Experts of a small language model.
Size: 9 layers, width 320, vocabulary 2048, 32.6M parameters.
Experts: 32 experts in each of 9 layers, 96 bilinear neurons an expert, 2 picks a token.
Below are experts of layer 6 (counted from 0) of a mixture-of-experts language model. Rows are named router (the router's row for the expert), gate (a neuron's input weights, with its number), up (a neuron's input weights, with its number) and show model dimensions 120-159. Each number is 128 + 32 x the weight over its row's rms, rounded and kept within 0 to 255. Numbers have three digits each.
After each expert's rows: a language model's description of what the expert responds to. This comes from a sample of Wikipedia text that the model never trained on.

# expert 21
router:115212143182157132112136119130189099126171132068103111202046089132084176065118113158161112096085134103127129217070165131
gate0:132170111135106176083138130060165157133104164161057158130121106035120098187098110124126127141126108162196084150117118105
up0:108115131157134158067116116059176134137057144159166167149106160148144144168103112194163092198159121160138092155130113134
gate1:157177128148145076138226143123126156155126043139120095037120131141107115132108149087174080129179222128126108124123143127
up1:096106145103135079138138080137107114169175125156124146146070156142085142112102091093119114144078081096166122138141101150
gate2:112122140154085144114160147150162141138107120156116151174121073123113137107119187149123168058133176079122128142136142086
up2:129105145192173075093128161182106099131110112163109095152133138129084162136134148153202103166147184133104120168075115163
gate3:114114076116125152093071114182145146155145210115125132162183175153118199182125155098154126132102192126143151155102149109
up3:057108117087096117118152131143126082158136107164156136188127196102120170138118099106109114134127192126103162131081125126
gate4:066162109142133081109052179116112128121124111165140125188155150170112119097114181140090129155099137138116155182102096139
up4:132137090074123125135208124112111114100116106117113107127085099155127084131126118116104101087126091128092142138176113170
gate5:128102123233113198135084172128136147123127107182165125145139093155083160083167126137123118111196040051126122120110165158
up5:166186145125165137083099126098128141143097038147105096165126150100155117062190082123047120175135102112116113112104105140
gate6:084096109161113118132205159074112134162180143161161160205127131122093163149134146126153151090070127151083133114077098128
up6:164119108119191128153086122170137156194102130197169168064193122180128131085131115113061163097090120146118099106130098132
gate7:111106101193156118096193090081086076154168141095071116109166174152077145132096129092134094138135156146093125117095149173
up7:146125086143105125182091089167075149135153128082155159139155134089144079125146144147120177123135100135146184121124140128
gate8:093144118180145211076142183127163110102045101128172106086170081124097116084153152133165151130103115137104128112140164104
up8:090137096115142134121168145111107119066139153100091035153138128084083123077170113171138134162168096118093123114084161145
gate9:131096091149114110163098071086071147086120134170115139072155110210181102152102152109098183170146190158158129145123146106
up9:147175143158098115100122072108132089172086092137143111087147136120139139159057178161064136180196125163104120081129114108
gate10:148112123142126153135154129140135085127134176150144163121180110109142091125106038134115145136116134175148137094121132093
up10:146114127113195161138170132122113182192115142084160133111084170130154133107161113111167112149178155148178090148078097111
gate11:115116126135118080117123090124119120116147114137145126134118157117118189128138145114126141169127164095126163163170109148
up11:136157132106167178106133100132235107085136115091135109099188141183118116101167142112107138148118165132141129120086175154
gate12:093084184131105107150134146124140112131164100156096064096115183163071128084115169131137091098093223088148157086075129143
up12:170162174125126151109131138200145092095140122118153091125110133121140124147127070119207183114136161189073128100142142101
gate13:111168130194117105122093144118144155166076103138084137124108115097085137147133175154160155144104168081123141074112118164
up13:206067110065069122071116033169113101116180123124132151123061148112154144150122098135146112101092135124151143167121141086
gate14:088125101126111154123160095147190076150092089067105084104119172096146101118091145087145070121102088153162128123092104123
up14:109174149131100141136125104095111084106054105144101128102141137164110094153166166161188142065125157193106118064117134127
gate15:132128132148120168116099113102106174138117119052019102098145187140124098126050130149192172112118156115099146152053188158
up15:113111117142190094160102098098178180186142106122127178201151048122093094125164116091138193117179166130120083151130099120
gate16:141102173096119102071169125089081113147113150140196147144143104147148089097111080188116152095111152106094112135080193121
up16:121103099178172137126109125173071154114074130134138094164130128169155113130107112152130114125087105103168112135118149098
gate17:175152109122127072127119124174126108157166123174097122119128146084163120092131138130098134130152111132143198157146134172
up17:120170190157127152089088166167110118128045068131058153082094145061096094210146109132131094130095075128157129157126123121
gate18:145139111120104101157112159157095122137080135158190151088135148142152142124141147104149147130092146166132080154125143137
up18:152104119123150148126174090077180117125128112154092080120133121101161092176170134125084100124128131161133067096115137130
gate19:081161136100150171111153105110134125153108097098102114140156123118148128171119137112135079125111095105162131059087135016
up19:097095136131107130168109089148100159102140150126169105063189110081080098106124081071075199141096125126179094179117135093
gate20:117158127143093112148106171092132174138115130137091116113139171133132158141163139144181142122121108129135103173113128112
up20:128166097110103180132117107116123133116158080181107117125134118129169065157158125100131146076066158164126079075111139133
gate21:102122097196096115124136108120124188120179160154075140148083147152051136171142132035126102080116117156116149168150116157
up21:149179134051125079127097157187173157139150117107160125184182094124102107093118102152135140142163099118135093114122118159
gate22:163115077108153128102131129126106122129086059114157056126066197150136187169139088118103086114136113081155130147131107104
up22:089094114201111115184130157120223114111122128127113126139128132158090135097175163098161194144136150134133142138136132093
gate23:142111167107081109144121129101118120176157134136135092140095103124048120132119126165128150134086149161091091107124153160
up23:125146154101115172121132137101078173013172109141115073078101125157137131069219149112169165167142111147121122131101173114
It responds to: Common noun endings. Everyday nouns and noun-final pieces in prose, such as month, week, team, season, club, playoff-s, deput-y, headquart-ers.

# expert 26
router:163158134091085118152172098175115106118147069076138141170125075127143190135100115171126079107118106093160099183049164102
gate0:148125105144088161122115088081107180143172113112154094165138175115123113092094168135153122144110103114132081108127172149
up0:141128142090158108152124134111094135123105116153124140144115130142075125181148092142194087101149147112107137142161138196
gate1:135039124125134148129123073171141071159092138129108090131109103084052082120137125148148182120104189117121116133142114099
up1:140180153197156149200136141034154162186088108110106152185117201115153142091150105109119103092161120182115147102037103110
gate2:132148144107149134155050153122111057218198109087130126117101151093128107106143167151095104170154157120152095153161107113
up2:154111115105150111127120091137141077121171085107108119131160176104108095181223123128091105091157130090157044080147188170
gate3:106137094153185161142126140134095099098121128174145148135092095176117094163141154145107148110139147108127178103163092170
up3:156135073193154128234124164074112136090157145132158145129151135147147160138094208175126139116135111158122131155151116110
gate4:040112169111166119081094156101161136136117157096153112114086130140183093135153170152166117140090130189119146109105150092
up4:164144062116159120153085098141103144197114102095156130136180135073132109096148126114152124125107165120163129139168079156
gate5:154112090192130138175185099118139172085141146105124121128182116141087097099151089079103154096097088119163104116109154112
up5:160089135138113084185120145112116178187157087143109155174183118108109157101122124069155156071165144131131173088130153139
gate6:117121188200104112153104120156061189120158100118105135098113166175113171111179098135090141131112117093124159157088058150
up6:171164106122178155131135104172159109115066088193156106127147140145073083100164054119149141119190128143143168099140151148
gate7:158139165149084103145129123196151147118063123184078211136115092113124129159167116117175079133141086096164105110122088137
up7:150184140145110212127180092136144160083122114111191093109129176193142149120052093101187118167087134177122114159140203115
gate8:156139119081127157184100152176114130076116080139089165122135167123118087137124111144131149097130101128113121150120124180
up8:158152142140096112113166159095091159143098110190127070117132109139122148063110094139120050138140097119097112077119153120
gate9:175129122188163125129158153084079134185165123138084170124094121121124202128116161122106148137112107109140156102165176091
up9:055142076115127101121179203136111123154062128143088094101062118119108174148171100167177141097133098224136096092134136067
gate10:099105140132115132091088105151113135179138134072118103119164207141184122129080107131116178085111143112082094132158097138
up10:100140167130117078069163151176094105107155091131117076153146141094107142087121115137136070139189121157081138119146123111
gate11:120099128120147141103148129067151130124118147177129093116117165135065103144136198100132099146058137175109129129147137136
up11:132142084129159171141102108154138121130131120115139145137123121106125088100106089123191100160140127156099149124154129154
gate12:127132095100141099145152139188188142142133124088152116083151131128166133165119177107083128102113153152158130078128169185
up12:108099139156102124144151129210153069106118147140094122163062179121197092101137121106158089111095118106142094128103094140
gate13:122167145172131150130120134080111104102143147101126045140151162128077117139070171161102102194122096100144123130149144142
up13:145148148116119153148136117129089124121122090122165153118172151187152154095182072081110136150114135146105119132128121118
gate14:117102124164071108149168140130094056102130128137098097114153081101127158109147108107156138097146096076158154104101113110
up14:150168105142154099111171110099203191166144121107144185074077152125118068159136188113104091119138095139109112132163135126
gate15:184174092078153154154097157084081135107111110130149236133130133128174152137162152164113137145095136159101138181120144142
up15:165134101083126153187155110064058122104160122134119253101103104115146146122172108173136169111083117162157120161142109141
gate16:132129174214069130102064137122100124132087166118155138160186177092076133112136129149137114151124152130127113113100095162
up16:147169108116156124071188135158204173109146099157084167088117182167139088142126110144102160123059133078137119122135148137
gate17:103211110191126178107182078113075113142146121171115105069145138116131092115090180167112114159145130119102096101122102087
up17:150106073165118135112141102128145092122092091066160139115142144094129110127107081160156069127179133089141148124100185152
gate18:098102169176111087065184097147123169101154093141110154154131119122123178094153136172108117083145177179192093124183126135
up18:148130090138192139148125065111171121105185106139127181114141152167156114132130129116114147144080112100047098160090104104
gate19:174147170109118116161078047105145131105147140147140144163145117118115102126128130128144144086121146125153150179128149139
up19:075091099126139115157119147088129097121128097080159113104172142138155177130148141114115094122135111109088134138154143093
gate20:134184147139153115129145163101105082115083174139137184106128113123148135052130116141139139130120164136142117141153162104
up20:102164110160078140171133133111121133139098155175135119155104150141117158114055147120105166117112151124165089177181087166
gate21:142140116134140127109102127105118107103158170162175143043107135084113081130137122092110188126117150107069124180164167101
up21:136137206137094194151142129218124152110113131165142135132123111151117143075141125163191115128099106091069127100056164094
gate22:083154133143107157142131158100092115165132037088096128169081110169119111140156166096069152091118144122165140138086120102
up22:098134120151120125178126086124040115137148116197097157119079142139092081127121135138111116091153053151127122142095148113
gate23:151112134155148135084083133087168101117121153104109120187143186106107147065121079134128174130083128108139136103111114128
up23:149134110120091178123082154135108086092086054132136133146116111126110123176121122150148131128145092138127111123109176146
It responds to: Plural s endings. The plural or final -s piece closing a noun, as in division-s, guitar-s, operation-s, plus endings like -es, -ities and words like people, women.

# expert 29
router:083165107156122115092154142177185111109176099104101115158069085233130165085086150094116104108101160126144131141043167106
gate0:161067114152101158171119137141148155169124156166089138101180157075154071150132121119173123112141138066120128123102113152
up0:106136130114181137092092179077126069131138197125120175093139114119208179121093098134124176120164151140104103155131072169
gate1:101159140140181151129078133126165165107108124156135117148153098099057134171109140096174182144112184091065111150137111207
up1:091145089099118123109101123129181083112137175183142119136142144162121111118107121139167125081113102157106088078147103129
gate2:114128134162138179134117206144104117185119079125158089144124107091142133117123120094115152079105161109090086091134062140
up2:132152130138177097122057157144142137098046139147179165088151074134169092117121079165114134069124121167095115100131126116
gate3:143162168138118177105133121098103122135173113165137138126167133105112121165138154102136143166166135115125138183134088161
up3:155159116153142162119158132085137125123189136167107103141146117109126075174106156087098139171112116112142160153118107118
gate4:216146159166142092123109032081088152126086086112148099128227197150126111108076082133220129176123110096157161116130134133
up4:129223170118092152112195092163097130140038104158147149084115116050087102082138068187081113125115054068161111082141108116
gate5:197084129165143151181146117181153171108114106123102103137145150150070103131144117124113113129151141167180129110117183112
up5:134155097143166176184097091117102099085115124123113087128139097134140147147193129166102161102130096100138136136171096132
gate6:181121132116130061108145086143109120154067133161145093119174106113143125124161119142117136141126148120128124151178170136
up6:146074162082082130172156096147092146141099103193162109078113160053171165084171057120131132101130142142140143075157127171
gate7:124101128129096129126141120144102156131101111123151145105127123142132111146150164198086184112125107140085112101151143164
up7:134108148128116143189133154232164133117080177178129090088133133112143132128117163107155176118051093091157128126083142120
gate8:146090085152106189122118082143175169159174088101165166116122044127135171090095123110151098144160164121121158091187133151
up8:179137117100062138133117110130131161126131055123124196119108131124140128153123124080110138150180115106138044096144101130
gate9:031146151153206138110119164133122126104094126160119134112100160154132135087118084135138094101140136067042117153102116116
up9:150133147173113126152143099114158108131124141185213123167164085118162181153127130119103124102163137093162127088116134103
gate10:160134157146187101177174101105123137067115155106092136122072171129133107140148127160155121140130056103141127102124148089
up10:151164147119160117128116056095165122098129099090182192193142125114120074108132151148138062132133101092112157040169171150
gate11:156150093215104079122145099130140108051205133143184161095127134116067160138141125193151116154084100144108097154196133064
up11:141205170201138176096166189132123106093127143160120148116162145124182159167162063169159074142120101096086120115169143137
gate12:144151136120193155170120170113134171135084154126156149131187138110127177143132170126139182112152098152121139072119116119
up12:136110099111159112116186054058146094132115162180095107166105106122144203161100142187148098195118147126172114100137117112
gate13:170125121115215141198138122117119108192131155124148107132118152096145226103127180076116116122128182104131100130102095151
up13:143110131060151093146015136194114131120121089120144130141211161082133131174142189168058114111120092137095160156169167161
gate14:156107084133089117112138123164122129160099153055120099138148150049134158146122053151123131211097137108124064107126123104
up14:120133171103110079104105123185088074138129129113081152179156143147113137165065085143124116145126090118116102175104106101
gate15:112124098185129154122128137135168154158112116085102159132159115126136130173159126167195171116140110108100127158150137133
up15:143100160139132123119067119122195117106140109171132147147103108097095127126140110135083116163109121137088077112081090053
gate16:161138127073138179159121142169158115129080128134140090086115131137103122096141192110099105125143035140117112127145108165
up16:096203097165185118133175112153128105132098110182110137134112117087143165098161126120137138172170072170150110087174148122
gate17:134160107169143114100089115141108129106139150150182117169098090150136171108106125173131108110191073119117131101093178101
up17:118151117144117155088082140137088166102085121102076169126010107146118154178132136157078112099147116170096121128132131108
gate18:176155026101173179105163113133122157108112126154226139140086081116166145090211122075087249127084128113127113155185144139
up18:148088112106082132088145134060178096106109116116179155078100069139137126142111130116070141113131147125111213162137095105
gate19:108088127190152171216146122173127179109121203155102118179122119153159163135152136081155106120107091108181118134081164098
up19:107144131201123185165159147133157143093006151170122138120135087096111120133138103131106145193155135135082073119173147183
gate20:143126108130096116095154180106154141119143130131107125120124119145176140094079109125109109159104149095118118137119103159
up20:064205108164111099080138120115074063113102097132162123095081194115112135147143095150113163163094042098138115133138090174
gate21:138082082110103121051136135144115131180101125144121118120120100140149120137133123144154171094148104115140138134067088158
up21:152120166127125113160215090142156094165132171120109187093107078145111196147082093149123121168117123198124137126084094164
gate22:137095119126154101145175127171157081117077129134093114120082119171146135124151135188142130156144151157173160129073188089
up22:115084115175157095089134167159132056153047085160093147141128080124109213162167136132172135137114091092149094167125182110
gate23:079150162086117109144162176135117153143082152150162121118131190074128111137082112173118131097063127084156156115097160112
up23:144174137116115139106100050148204081139113144125143063095125143154123071149056131172164159128141144120080112137149156103
It responds to: Adjective and noun suffixes. Derivational endings such as -al, -ic, -ical, -ation, -ing, -ity closing a word, as in structur-al, Cathed-ral, clean-ing; also topic nouns like music, football.

# expert 3
router:094128113126148118104110115123139104185172096093124116164111058128068120155086085183135090141122204126122073125092113102
gate0:094113155115115130075134136170146066133183075174062094146118178061117075067167167121164100132179157113092159156168170142
up0:132162134150146133092168113132095131115112093227080086146132146102077125123115179082184146142069103182142109153130150138
gate1:147153126087142112186095101141111174105126113114132157161155104079071138091128106118123142130187136180120093092111139129
up1:108132140143074143147097132121101123151152063173148115127140100164114093172131158139115144108104160164109186133118133140
gate2:110066067077156107138071148123088121125154138137182128097103125108123151168093110146121131146095129091122108141124073099
up2:124119109133166176086161130114105152165136135086158153097127139129142107123157148167166085186164120134124179228133189165
gate3:140162146107119152112161171044153135117147122133163138119128139120117091143133135165127101086105147088197100146216115085
up3:163122209184089072206127074160136135174100181162094142135166117053095162140075107121128161097118111140102153129118152133
gate4:140127100139134136141113118162116108094128114117087074189061134134111095182100141176146157132114146166133113140082132158
up4:162178118142141134111151100108127138164133155114131139149087130170129145179163119176147159110116166151110095188129103149
gate5:100130093198125151130131175075054116117132186113152151069129115190118107142149127112153187141160157138131138091056166167
up5:136140101146089120135110145122127126045120088088154135125099107142142105097114163145124135134148126158203119160084103159
gate6:106140131154147129185170087091170133075112137102082164129174118164141075108139105140105060158138224124170084131113094111
up6:081132104104097121127164091095153074156108076107130180166061120088181153120117091113178140104134112138106126118138075116
gate7:126100102121218119141200131152093154107054194150188140103081122083124162179122116108110112109148101058124149147153146115
up7:109109178144100184075102057163164112139151111163175137113139160061138105131094139143103141127112104130146091122110145074
gate8:166142154109106120166192069092203143109142128171165118123105136114092102147096115122129082181204111142132109192196111166
up8:076084119176125161114105145127132123152158120122129124104164104144089119090137135120116122158000115083123066161127149163
gate9:150116161154058069174090105119091132126116146115179170122095113106134088139130177147158131179129150146159192108135171161
up9:098106105101112079110070096128120124167091046191103079163142120097119179128151106187123150109166171062139151096158100152
gate10:120092167145127172110090105151182133177129116108158139128190140084124149152135098058152153116126166126113128057123141092
up10:163130112131131133102107171091117121123112127062070114117145081164192148109062102184095126105150073114132070169129085117
gate11:126127094073126086166099117067123111183123102164104122093175112091108120134118133085124130079096173120141145098133069108
up11:175171133189178176076118160131144147166153159096154111188127148136150172126103079168156129131122202098125083137143106095
gate12:113124153106130078143082139153107082166136106163164081101127120082179197168097120087079134145105125136109072144099052174
up12:104119136095143104120081128138129144143136118131162101090139100167232159168171108097093151133098140098143081136121098134
gate13:113156163126140129124120097084117132054129147130142056118137115095176128171045172154122173175115084086085104123170177150
up13:080175151104132175110122128113112107081155226140176078112208080165175118197122202076153184134125110138133130188136068168
gate14:148194134155108023130075189076088160091128152167101190157117124132117148078126090084076129135159054143144141171100143133
up14:120155102114112058135131098137145117187095113128076072130128095114083142166116136109119131164141138090130101187158124085
gate15:105095107128157117117085149123114099127065141176096161104124052100207151089111116195134136111165158137127152142140138097
up15:100098095120152154102188189090172197186157157125129137117171116145128105183077111115171114144140097116100129179112124057
gate16:089084091111079095128196149163152060130133115156138109141147155143135086158104151115134134164112149103141158154080088132
up16:151154133108126101154121111117114081121103142102118149132103053138115052131149121098125094091134094117144113144167157141
gate17:168140131074090162133119136106116118164155129213172050080083091132101065191053153154153105148167097108145131122113123137
up17:102140150121128141088190167130197164139159153181122124169103123129144241139122121146113179108084146155107172159113174143
gate18:144140118155123153136088125155097152182125119135130079142106091082075071173085120064194083169187133125118073102134141073
up18:168150118071167169091099178131145120088094173094147138119159154181093158115141150063140141076142102096131114099069124119
gate19:100110149146152113086115119121135152093122169121166100152112133161148111089165112162153155113064140141117188187157182105
up19:156152085078107152146164177101120122099170143114134186150130156181178111118107089132082136128180095160119107128118127123
gate20:093109117097171202140143077128163125061125078164169086124107176114103126106140163129141150097109220106123147096153067153
up20:124144146146119128107148111158174182122149160183155129127156108092104107124153167128194122169109089168093105161150162173
gate21:099118127136117111116155116110129073111118105205134152232112095106141131136125133114157144158160112093094131075143162115
up21:056142128125103089118115174150150175045108146187123117129126132152183118154177152067164125157154136192056174150172131168
gate22:118144103125135109141093140193095108124141119110139169134141111175149081156134091105154094125117188121233127092178173164
up22:142200089150131125093138101086177118102063184135054105156126113151132137123099150104066182117132130117092131113139180126
gate23:163150145101079120185120122156173150153150179120136122185175174140096186126122115143168186162088148199069114163158141089
up23:149174149150152208127120167146089078128089159077179106117164090066084103109172129111118042123151114065201108131182139113
It responds to: Mid-word Latin fragments. Word-internal pieces inside longer Latinate words before suffixes like -ation or -ent, such as concur-r-ent, coor-d-inator, intell-ig-ence.

# expert 27
router:039140094135121099151107129099118112129166069065118097145052059173110210131097152108126072126114139130126096148049125157
gate0:148138126121114091150106121086142137160100147109048125118134126162053119212128221149168154145147123114165135173106075098
up0:145159098107148138109099169095132099103080089102121103132142163087166117074129081103129159116111186077153127112134108156
gate1:116185116158097184142129086135136094156089140143123175133128203176123082089131085095128212120109151144131121185162068144
up1:073133132121120168157154154170070116144125109115078125116102133147130160177120150181119128124130125117169080152100142118
gate2:128150137159124135163078164187103103152077153138130177127162108121108198139097121165173142169136110138222067117142117102
up2:131119124114182095091127106108155119128142122089123112066136134158074095107097134089119087117156083161115138119126123158
gate3:163158135111116134179134083108159116104107104137198124145103084060161152093058145139093128106144139103146158116191146127
up3:108130070132155167163172114129128145072128120105109173173107144099134156116129120175140115103181106131114152091164180108
gate4:106108123089075141107163121051120122115144140168122135116137101130186126160089100163111139212142130184103136132075149113
up4:128160105069158093169136087143148125152177163136126140073054098144164082133193116126171122102112112142120139109133161108
gate5:130084120115109094134165129135177148101169123152130139162062121119189151121158129086163086098130082126146105165123143152
up5:149172086112135120109146176175157194147133142149113090076161136129127125111153083125121119156091158115110119134141140092
gate6:068132097176185062148138121100147101098102114139095148165078162121137159094091089164140115061117112110153186096121159068
up6:073143142150190159122136142137153113110107125084085109132116153115110135073134149091101125053131110156143154099149144132
gate7:132086167157146142104147085141184122091125159151119104129102152164136154194145139090142118148178134100107194179133156143
up7:102154171135168092122138130102109147106135103125147136117146113138057136224072109144119102114128167149080126136181126158
gate8:188169100079105162094111043123127142072092153125086167086142183201141098139105122099123148097103068113135075094129146101
up8:120166123124153133136113103160133119140059122128088131152131126142085101131119120096115140133077117102194107106123088079
gate9:158081090062110130110203108155085114129097130061134115185210159115146090166149133133158122181147078109131082132152092168
up9:073116130135154126141180187152075176139137100225132122140118102128128137156122153055131112142121100095137132091092172110
gate10:123101138104137136169111151109132137127168189122133100124078079121082148130127166118121123102095139083104125155116088097
up10:140144085154097102157126100077145096184113228102171159171155105106142144125128144168116139166138168136153164132157163106
gate11:115100141095102098073118109100163104205171182129170131171123114162086099187134108119123136168191133096124097181152135060
up11:207119163133132108189113163093180099110122115111146129128077133091105120165108084127095139143136153137183156094163082142
gate12:177096167135114132110164084159144108144183164139151115159149133131121126075102155134159043145178094114149144122120223116
up12:144143121141108095124056127159088144123111083149137095080139117077131191157148111095056069133139172132108103171127124142
gate13:139149086131111111072107129110092113117094175069109135126069092114100141062148173056178132131115139103119122113093153200
up13:108150119194103142095044115154117159112085084176090131080142136143068132196120117139070084145153182108132166058140180127
gate14:118147181139144111111084142053120180123127077081105117174113122078114114125121130149085139108080092106069112114110119139
up14:098082097143093116085115119107150164083139121140134148117127146135100127132241099155141182127109134134104188201153185122
gate15:073197181058142139145129127140155119116099121083137059105111148161116161121140180179144125115162146132115111120143093144
up15:183131123102124130114131121162116090149100073084111121088115117129089099117194136128065160113094109128093163040098105136
gate16:132101105133113143047082106176183093102108201136131107074108182101162122109144127058128151088145104074133103122103119231
up16:128096125149143158155154119143164190187093094108158111176124093107151057168128118088124122130197146166162151148068112106
gate17:150116167073114094121079032123138167162108145174136105159133104146139100122154153097134141036120111087113097164138151119
up17:118084129136138151083123170089165157119114108101167175119120143106121170126070115159083117157188122116142121071124134101
gate18:110112124135118100088093100125173169144113092174151204147096151102136150150105094119091148159114174123096123098174104143
up18:129128134106086093127149166121132106155102129176135126145137166165176103106081119145177084154126134104150193136089069135
gate19:157189067133134100121156158113157131111112113188134159103090067149100147156114131180196132109148140137109177094117142100
up19:170108175144116164170094139170110142135182107133127053099211138085130109094094129148112041161174115088079161129140106175
gate20:094134130102116153103148124112116126107165114121118116169089161110153128163174139158139122120117108111222142150107179102
up20:143051130043070133155129087115136090126145122088152087129122122122136104098168143133064129119120115159102124133140123142
gate21:154129093171133214089127172134117155067123122118156058137158119135135076161155159141135135067108104095119132141150163174
up21:108089147135172091166162149098137134153103142143126125109142125152105081102081168164127134095130097115167135124151138139
gate22:158113125118147157120154126112083188129166119159070061166150100155131183121178099126083098168177120087147126090143198178
up22:109126150122141146180143117155134120165163124206090170068144172155155130079147069144093106139196183191109165111091084111
gate23:150148122126154166127104129148164186112123100125127200194120089078091160137133124177128129164138140139177120140156186161
up23:092092149090113113170141167123153132157121087119129146133127079123156176154092189146125101112136075170137060107174111095
It responds to: Foreign name consonants. Letter pieces inside foreign proper names, especially k and Slavic or Nordic spellings, such as Issy-k, Garn-k-irk, Sandefjo-rd.

# expert 22
router:091137124091110188115090111115169128085196073110115128124133056129156128112146106096158108139082172153150072128092138139
gate0:177117082102153081157133145124101130084124124133104121124093100111117108126109128207092164131103119167198147114058146163
up0:202141132115103119161155126134159176115200109163107114134147086121110110062115150147139150142140060180145105126127131129
gate1:136086123141181095099134136153125139142096053144167106103101146120110121130113192101101089131119153127177135174083123166
up1:137118135133183147121056093187126097198126123087134146139126147133149143134176150112072077109077187234113088151151121093
gate2:144089117158124168126133167120131088163172109117104114183055131149127158103138110134107179167093132154111140100058113097
up2:120116153091126169118119120158144059120174107114084098091102170154141087125147207159130150125130120153087092086084094112
gate3:192098194185189108132130093128104073140080175102159164118098127177108144063152106090127127154120103105144133129176149162
up3:097102100145089080144139132140133156136126070124142126142127143141103147135135139120087100096159096170083120100196112121
gate4:154111116100117138152117079186156110141141141159154128172130091192197130103127124111121081135154084145192164051088169157
up4:163137117107189136173088065193149169102099082117051140111138113150156099110186148104132139094135125094157071119131121125
gate5:103147124175154075120089191163103104103173104101085134157175140165161156085134117129079148116106098133076142055149058124
up5:135137126112123095135142149113119124152166123058158115126165200120141128112105163114118124101102111131158176115129131170
gate6:119117171124143096106120145116122080125106091131176165117177158069156125162129105110133136055086139126119085114139149103
up6:095204154118071162131118141170112060143223135147132168095157154184138119119163152124150145114082168095182128135146131129
gate7:165115090139090117192135148148089145144095120152119117114170147141133130146132102145118161140113141107094100128097123122
up7:138115132068138114133094140162154112182143154132119036089114099126166142064135120080148151123129089060103096077129098129
gate8:120123123183135026116185096115114159107168135170114049139110175138199167111095196097110075128164157132106134106130160092
up8:102110137107100090128186127038148123078137163105106099066095121128158144143089120163131124081102174168094126178128112125
gate9:128119178172142092156143120121077114146184126123136103166121116096140107146208208149102157102085183107104067114129140073
up9:149130155164141167123121110123167114121137158119162106098094136182113124146178159122094087135160172089121098129112150143
gate10:146082139154142149141092073082189112160133116164100083146156146134143147102140099132129080139113039136141128126086182139
up10:190151117178096144206090104133145112127088141185136130201121150116207167084164125161114106111168116112114124113104078138
gate11:159128152125099187150183084133129137111149151101107148148190155095146124113144127080141084116111091055092088128111114069
up11:151167133152147168110147179170099101143126132118148147115099117119156103099119176082112158072126166148131176125080144150
gate12:163116105137123191148116153087156124084150096097125132087091160166167184124106140114118121094145141121102181166115115148
up12:125128210089133107123111110220131126141129172162101182162103121089076080186137105137171104133121149157114123156182149136
gate13:205141174120183142123085087093108132144164137114108101148116107119152071217141143139167079130152187107099058156127152137
up13:087171054101164120070165133108115203132136101109140149070075104136154107096118134081099201123177071182148119064096142116
gate14:100145145147113104108143103173143145127171130077114105135141173150077149144122110162137138102147165141149130143147131134
up14:132055103090074146136144101155142129177171146066155131142159116134145103118154121149157176124152136136100204199109137099
gate15:108176171071151084143133084083138126090120122150069187131169150047093083161117112162140107073123084131142159155123115109
up15:088189129108134142121149135134080128093168067112154062179101182090109166091130132109158175131078095178139120109127075110
gate16:177202148096195123134077088098097192129102132138156066157090135150171165059167159121142111130084149167107138146120104108
up16:111076137148148149161168109119107158207100198115195127152175085075076097137121086169137124149125105099142081140147091136
gate17:104192184192097144184104153134141116135053114135168178146131135133136080153097126115088164113139155109188090139147153101
up17:091139111079126190116094133098170161146114179181176123177124101067121091120161096117098070149112125122097093115169069087
gate18:054130132098120172148116091177033119112182095150146162138123124091181097132193132090121116193129102138114156129099191120
up18:148132123113096087158124098166160147147105145095146101117121097159101154104136162198183214196128117160174145109158120159
gate19:145149057199199151174164140141106123162154144111163119092121190130194143137136114137150123175194082130132125098118146174
up19:132089130126134118120141139142174090087088066174132143158111093169185110095152135123106104143140117090103171153188141129
gate20:161099139075116139147139103117156184131131134117103162107189156160085204103167128105125163161143131075084110163101114145
up20:158133175129102115176142098139097119112091145093054157079101045139150104134168147123146164165127122149112118096196096122
gate21:110138113160146104091145110123111170134093172105109108122128095167122135122115126121088178070141083159115092086143172137
up21:091135164110120185098105086142156092060126078148115124229175160083141182158070124129068075141110137173151138110116149090
gate22:100141112081118148141189102148068083132138150169127209136135140146155145157136139129087086155124123072144127121183101150
up22:096096094115093134074134115101173163141176092105126154101126150142152120146118139124112154121141110131105129065109110084
gate23:132115206200189113187139146175112154111168130084163096128192090110106106125141092119112146070147174139124156093125127150
up23:122181187167138152185122141115165135129153099093056162196134064101150123115144125145153138100099200122149102117108145148
It responds to: Mid-word l-syllables. Vowel-plus-l pieces inside words after a first consonant, such as ch(il)dren, W(il)liam, S(il)ver, ab(ol)ished, plus short words like po, El, plan.